config = dict(
    n_layer=11,
    normalize_top_k=False,
    balance_bias=True,
    vocab_size=8192,
    norm='rmsnorm',
    optimizer='soap_variant',
    beta1=0.95,
    beta2=0.98,
    batch_tokens=[32768, 65536],
    train_tokens=455500000,
    steps=9370,
)
Below are experts of layer 4 (counted from 0) of a mixture-of-experts language model. Rows are named router (the router's row for the expert), gate (a neuron's input weights, with its number), up (a neuron's input weights, with its number), down (a neuron's output weights, with its number) and show model dimensions 0-63. Each number is 128 + 24 x the weight over its row's rms, rounded and kept within 0 to 255. Numbers have three digits each.
Before each expert's rows: "comes before" lists some tokens at least twice as common just after its tokens as in all text. This comes from a sample of Wikipedia text that the model never trained on. Tokens count by the router's weight.

# expert 20
comes before: "| ", "(", "|", "– ", "as ", "="
router:170139120154142162143141113128153089126102154117161127129127109110157110149150140103146154139117139140146068124125125125168126173112115133171168143123118155138109124145117158157157147119147139
gate1:119100166130133138107128189119102110161125151157093096142162135146132142138081187142141161169133154159103118149072174091127121125153113137092161131131137087098146098144146139090132149124115155
up1:118099126126143131160118097107182126084149168111173111109105144107109080129152118060110119119130108113141102107154114117135138125119113118114092166144145174131148163093146145136102104106088101
down1:108089159135103110142102129157125103086100105165144107110132114110094137091122150149152101141095143109149089128133116122100082113107110094136081122142131112109135135140145163143125149137109078
gate2:105135154153124137130144162112100114138137172101156114097157150158121113103106161126156109139158140116171145153125120141157141159125099143107127114132096127102109098185197121134125100159171122
up2:113124117111110107119151076156146135136133104147106083136149125141095108122108131205081159121117128147103122139087138165118109158134095109147097120127095115129106113159113143155117168159136124
down2:112116104118103133130147121125143062155157134109114126153166129117124130164131115139064138155115124113108167113083094107097116147112114106135113134134117095119110158101118125149164129109105123
gate3:151137109156138157136141145110147109155150145152134096076150129145155125150139114130151128092114138119109101137121159178153107094165150143116149130096122133111108135117153128136146136156161103
up3:135151153179132163126149168112095118146132146115122057071163148162138154126100137103100146147136125132099091145108135143182108102112112132102120148114139120103137132108166166124157157145109153
down3:171098128097127167163161135110096111115128134114140108123155159141096144117077108143129143105113091106092137142138129115127155110134070169136136081095135126154121100141131120095135116119107124

# expert 124
comes before: ".", "| ", ",", "% ", "0", "0 "
router:135104142140118144155102147109102118117133106119121102124174081134151117130117159080130132123079139133155136087126140097100150138162163118087125087142140102144141161109125112111137138138096107
gate0:098075142111099088093153147147116082109147129110131096093107095093089123145138126134106131139124113165147147139142141109117169121120145109136182104146153090126069122101128184139157116127117114
up0:153113086113145156148105160142131140150159142102128163154139138113146127113140135105117123172132145132171154139075084113177109127136125157108113111135082156130165105146118108114127107159153126
down0:118144104103124143122131179111100110119091099134129122104119102133142125071109146141133136128172107172139138123143132080108132119100084179134104122149151113105075115107146155129122132139084113
gate1:112110086071125157122108127141093138100133107101106181124125103136157129127118144133138162101148081095094130109117118119121132170112183096162101131090129114126140147124114122138094081107110135
up1:116138179173135095118150122091159113110162159145159081127096165101097130134145129117132106146097156137121126166138139112112132125109099133127168144147127142096123122107134127132102182156119125
down1:154148194133130152157184148109125081142142151147128116115114127184162117139129141101171120141104174174177120122162113101140113146118111117114108123117139099149114133144142071110116127126115149
gate2:133125135148114104155147126102088133116141120102130196157152115170138135146136119159141125097109153156115155103092077094131130126107153128093125140120112142147143074106128080126103182115131146
up2:135146144108127138132120122131132155127103156094125112113152152143164087078114121161100123178143109112148105145152118144086140137138096131150157135146130111119094153140122139134191094153136140
down2:115108070122112153125111155130094121135102147111084121139143159138103116081093108139135128126123126167136177123075165102098087137138121124105126087113068123140134147133147109138120153096149105

# expert 189
comes before: "% ", "| ", "|", ") ", "; ", ","
router:123157152131154154149117115108116119135136136114105176106101096120081159122114142091104167140066119153141156106149104116118150106118105100106129098127147124158118127149161098090139109126094124
gate0:121154128154157150107095118161109069122106141154099136128139098119082137117107142085120133135146131124097150160143125144162135111140069136139125137117093102100094139139095139154126126128106160
up0:160135130097145093126092098143145101113147134109120114130119144120106125116104102146092136147103113122119105151176151150111176150126154161191130123149131123130087132088142124124146165104126151
down0:117140132113168150140098152124103106143141123121131142178123099129133132125139138097126116123147125164113099137225117181118157116127146134146138148149111099173138089121092179149112173141131131
gate1:130125132144112136148075128100113198097136145138139140103148100139124152141113104066109123108106122110105091136148112123130114134167140137145120140073131133158117116188113145095126098121125095
up1:142124115132099152150071128130111174096126147138148163111151131147137164141114132083104123122094110126113067140144117119129125130139155110139127102096102152164108120185107135113144100118094086
down1:115142090145161132109114134126154127137184115106103113141140119159118161099094122139120138103124114130109114135119112117123100102135112101157113134122149110092180114130107176123148127178062141
gate2:128135114127140114160130114126057096163088121137156184122161136145103135124154181122137142114117104111145157130126111100149093170083151100145101130126150119085144127141120105145124124167098140
up2:144107121132106158134102119094120146132116130117122158097158149148140132126146165056128119135119151115148099150087135114138112072103117105110149114133140135136146146129114158134142103120094152
down2:102125121113125094166162128138146098125147156162144128126124140128113116111152127146114127192121115125124144077111120143101095115103144091099168160145114145146119112132144126124112065073121125

# expert 88
comes before: "| ", "–", ": ", "|", "; ", "– "
router:155145136099116093163097172120123092132138120113151094114120148141171159123085166112145148117098106156136084113162165135130124153107106124112098126147117099142149118147137121117180128156103129
gate0:148117175149194168105119155146145089138121116104156104129124162113128129148155140141126155128129125107127081107176108175155134168132133140142124122122147128133107149066161134109142153127115114
up0:122128170111192110117183156160183107111141132112108135161116134089124118138147124149158173141149123120157095130144090135165121143161099142136091169140153119127139109121091135123121123121110122
down0:115138143129098148164196100111138142129126147125115101105113115082152142102147105142132123122163115170146148108141129155102158142114177145126094167144150108111159117103091123124085089119123142
gate1:139087142104132121166120094104091133119116128085135159150143128157170090125136120109134147128140113129139137107140137117069114127160154125142095072064140121133161186178159119122161122117103127
up1:132117124146144167159123131147114117135051108140136116148083160110132155104145141172134116136129118073130143156120125114128163138080091163107133112113151176127145126110147129115100098123118100
down1:142159109163113093118160144104168137139162144135105162105176130127121151142135093131123095113139114070118131116166122118135108115132137097135148115171150150180099156108131153141146147147129118
gate2:109136087092148141138122113125102141084125125131150127143102127101136134148121106153144175157088142092112068129134135125106097159107078088119101155107130115085121127122101150144103122103120096
up2:114075170160138139108090148141139161183143128127115113091135134136123139116151136099159113106162106170162176133105115140164114101144184161130152115144117134143111121075132135105133153151128143
down2:149097132137126143122147127143158178115129129138127143146068139155124125125122157121083115130125084121150088096140060114133098137080109130170107093109131157086121126133097123117121114145126085

# expert 64
comes before: "(", "| ", "and ", "- ", "=", "– "
router:170135111116135154131176093118129154147082131137150162110117083119152134106103134130107140147142139145167157126131116084108111154113112136169156092133118119146115107157129130103093116104091157
gate0:146113141111099151151162113188150172131129134144130123098157131105116184120117113159114101115101165104123165148142108109085134111132117121131131141138142119132101131129105166116089105128160163
up0:164112137099119129175156112152135178137140130146141131131170142115111139158102120144112093118123150111134175121152099081098147103116129119129147122115117122166127142115113189113120082162157176
down0:143122132079100135109137117132101166113159160143142117099163140153118134143093128097114138075152163165132134161144141131176152105108144116088148132126118074153142153137147127097158102129124166
gate1:162159169127144114126102146210137142177121133134146119145113168136110114172102177148121152123109138129111137124154114131158151154152143139138137089165108092075097122137139133117110127115131140
up1:157133081087140119077130116143122120119111153122137154110089137124105119128148101119118138104093144165116139089129146126142099136123145156115159152073086152160127151090120139109137111142144124
down1:126117117132148153146140138164109121149130098159144078105064108085098144103135160167160101149073139108177102099104135155093085123115164095123112159124154104133116145152162145186109114114142123
gate2:101082156110112134130174136139109139092100118110144146111133099125119124106130108124106142132136117130157169154147140091116127132127172118110155118166103131110124152141138136119082110124098108
up2:102102138167141153145143141162101130112096165136146154085117097106113143123140136120125141126155106128141119149139117090123097153141163140146158128149139138110099110145125161130084098106133138
down2:189123119106161111166154127128169155105120135163147158082160123158112122130080123145130126154147146114147201194138119133110123142112116120159123122125119133117148128127146088119118109115076142

# expert 28
comes before: "| ", "–", ". ", "4 ", "2 ", "3 "
router:106126144107139143144103132142113107154164098151140138103160148153126123131130159159123115107088160155090114088146164141140108115164130106112122159137110112176131148135132146136169111138108168
gate0:138101134078136134110151121093129114101141115071161129118083112119160107142109072138122088116092137140153118130081140155117140117130146137175111125131133149168106133123122105091138114122119109
up0:110138144092166131141124119149099128117132114089112145108154117183103149160143144102095094137131126128131148116106104115157120126139104099083123129085118131091129119148107123142124138086112136
down0:165129095108206121138072156090137129135120124114167108126112144132073142135117099133158132112107156152105102133107169156124137106088148119115112101090107146098132111129112121132125145133096101
gate1:116113118129170106163151108188119107131116118138174131091141101129155104107115160134148084102155167172134114130117133100135148122104105092158132138098119140172130140113126129145144108086117147
up1:112107146132163104130155083156074129122096109153155123120135106135114105133099163121160105128131180160147115135105126106144144121095101102096158150116119115171186126127115121148138105090111151
down1:149121087110130152105159106122130105141108132105084087118096094121103147124148135153136128135137116130100130100113130145120044136153120139106135123129140128109143155124145130107154124118147142
gate2:135080137116165143119092141133126121124137160126127138123150121166165131092157138121112130076084153112108110118156149085080118135116119136108130132139114120120108126123121111131147103112089134
up2:097143114100131089140166125116163102149120159166134137106170139120107151157127146125109140145116080147151096170122125157124116145135150136122152181165139139082118101149126111134165132135130093
down2:066170107100133171163161164124129123121120116114108161154127142118146165140123155173172145134113132150084103109122148082125130130159152114126100132138109119118144138101076148154131147122170147

# expert 62
comes before: "| ", "|", ".", ",", ":", "% "
router:162141128157134159136155137147119114101132096131109126171117125108101106105089142073121095136102108133121086134154127079119144106103164133107139095144135113160145136141149180114188100141104134
gate0:148136099122137102156119107122168127092134129100073116102136105109115054149131127101150096135115139148091147158162124133143127123138144114090112158131087139144096122119106138126181107102153132
up0:139168124120153107126108119112150108109145121116089113101120113112124079154152119117172119144126141130098123167147112103128116119143137120110108131126084146136103146118085131108187125102145134
down0:137106149121145134133127110126142142119112154123104148158105123126138161132130123123062133108129107137141145163138096110107103147103124136090154134168121132113070184108155101140073144165152145
gate1:123114110105107141170119133136128118141082128140110090137123120123126164094124092129117110122154135098131136126163110106139117123134153131113146081117113126116156157069137121158144116173112094
up1:130109107117109134137112143136096178127122121148136074154123129111112164127129153109167131126173157135124143123145108084131118125113154137119123106122140133097162143078105156103117134199115144
down1:090123134123128106143137153126127141152097119141152118114137136176150119128131112143118109144122143074129112082131124141149137137085114089137136117098110071149140071109163141109108146126114153
gate2:126118116164137139106121133123120069119165159101098110138158142135144126128116110150096113128141113103109123135133125153148123174161097157156148143164143129121113108140136120152142161138121095
up2:139101123077162106139144101129126117126116133131165102152097101145115128117108131125146117167114103146125156112141128099146111084122128124149155136087110130120132173074109141165129108136149184
down2:095164088136110104117161123175123174200176110127127116127138153138144112151100164112111148177108121173127146143127113099091115125123122149116094178097092116128164138169103133151106141147174155

# expert 60
comes before: ".", ",", "–", "% ", ") ", "8 "
router:118111138126112158170085095151139119114143120113117140113116123080167110118136164079138130102078128148148099102151131132143164116114162130114132122135143099127131147141134100129134179153126171
gate8:115113146108151152136071122132095134135171089126137118123123081095122144147146069088096112117110132192092144118140109097129100132089142115092128082154144158110111133112088091096109133089108114
up8:077103125129148113149176122132171072150099148095084109138125166117131142161151110137125111074111149093136129137122120117149111122156110123173102162107149084101139152184135097123128125164122156
down8:089146137108107072132180153086120170095149080105113146108105138162112143158097125139133149138128112094084102156102153142131113146142118117151097112089108074172133116115158130132148118133118093
gate9:156110108123145177127156133146101111179097138112158115106156154137076094128068158108136172135088122115135109147127141180134151160101119172126132117142124111130116117125127154175162141140137109
up9:111109140187128149150133097140088155143163121108115127135117092116107063141094131133141121142172137135133158111124104159138125113142119112159142119130158098151136114100086133167068124162148113
down9:133128118147148131107156139151151189142142091123117171139151100130151153105085149164091114125125136140141120180152094144138109086109131110153137129090174138094121164137107169141119111122136125
gate10:121154119147080103136111125119104112142169136086115122120106173111130112127125157101140129099073133135130171144123124099151109105134134125162103126139129137091109135129147131137122094141127096
up10:122112144171108122129152138133119158110177155135122166141149144135147147098121175099160126135112143118149135122099157110142115078126077144110131120116163189133113139157148186133141076103137128
down10:094113125102148155110162121102195119116100103111132117108154108140099101149156144130144097172133146120115118086149166137103111127086123143173164117104116143134140135128098103142084110130149126

# expert 152
comes before: "The ", "\n\n", "In ", "He ", "It ", "This "
router:148154162122115177100163151091098137112101138162087150098136108150117130153094110117098136178153095144157118135139132105122165126079109119144156109147115113146134156170088089105104145126127102
gate0:121109154107093138123120118116135123187096144147140149136158098157149155172147086186118171122171140138122107158120112136155147137137127111125133125146092131114109136092110172092125119129135149
up0:102109146110116145143134134102135118174099163145121154148120114109148164167125100162093139119162146146155096153125114150147140127126161096177146103159093135144139175124103148131148109143146114
down0:178089109129119146124163103158121143137148098132105100105173092090122109126157147115134065121118140075156147141104147132132132136135121139130147177072103114137170107141176108120132135118141105
gate1:132125175104146133126086122105100138132114135119108157091099085103102128155115084139145121144126135113122107150137143079154111145091127127125129107095167147146191137134123130115142101159127130
up1:137101129164119126108144128160154149131151114117165135138094098112145127118134160169144113146165146134138134120163167077110102131126107131123167120168152173125170133126115143095116059110113088
down1:147110108098115174126089119158098140139101129130123130115154123152150094143154096157140111163146049112126138119113107162112169128105123085119111155140127121141128128134185106104113112156145068
gate2:112080150141097112115126146101134105125151115151160149134118106164121129173103089080140124132130158050117125123144123102156130131138112110125105123084122115115120152150128128118139139134186082
up2:128113140137140138095140146150125132135131122084102152139158119112160141137118158124133111110085082142147111153137101160109151111092160100126136174084145171162110077139101110133127086152087146
down2:136131119156132121124117122123105158142158109119132122095117157103146184072097150143126139139141154117147155106142132164104124109105124111120110130119097121103101096115131161100079094124136113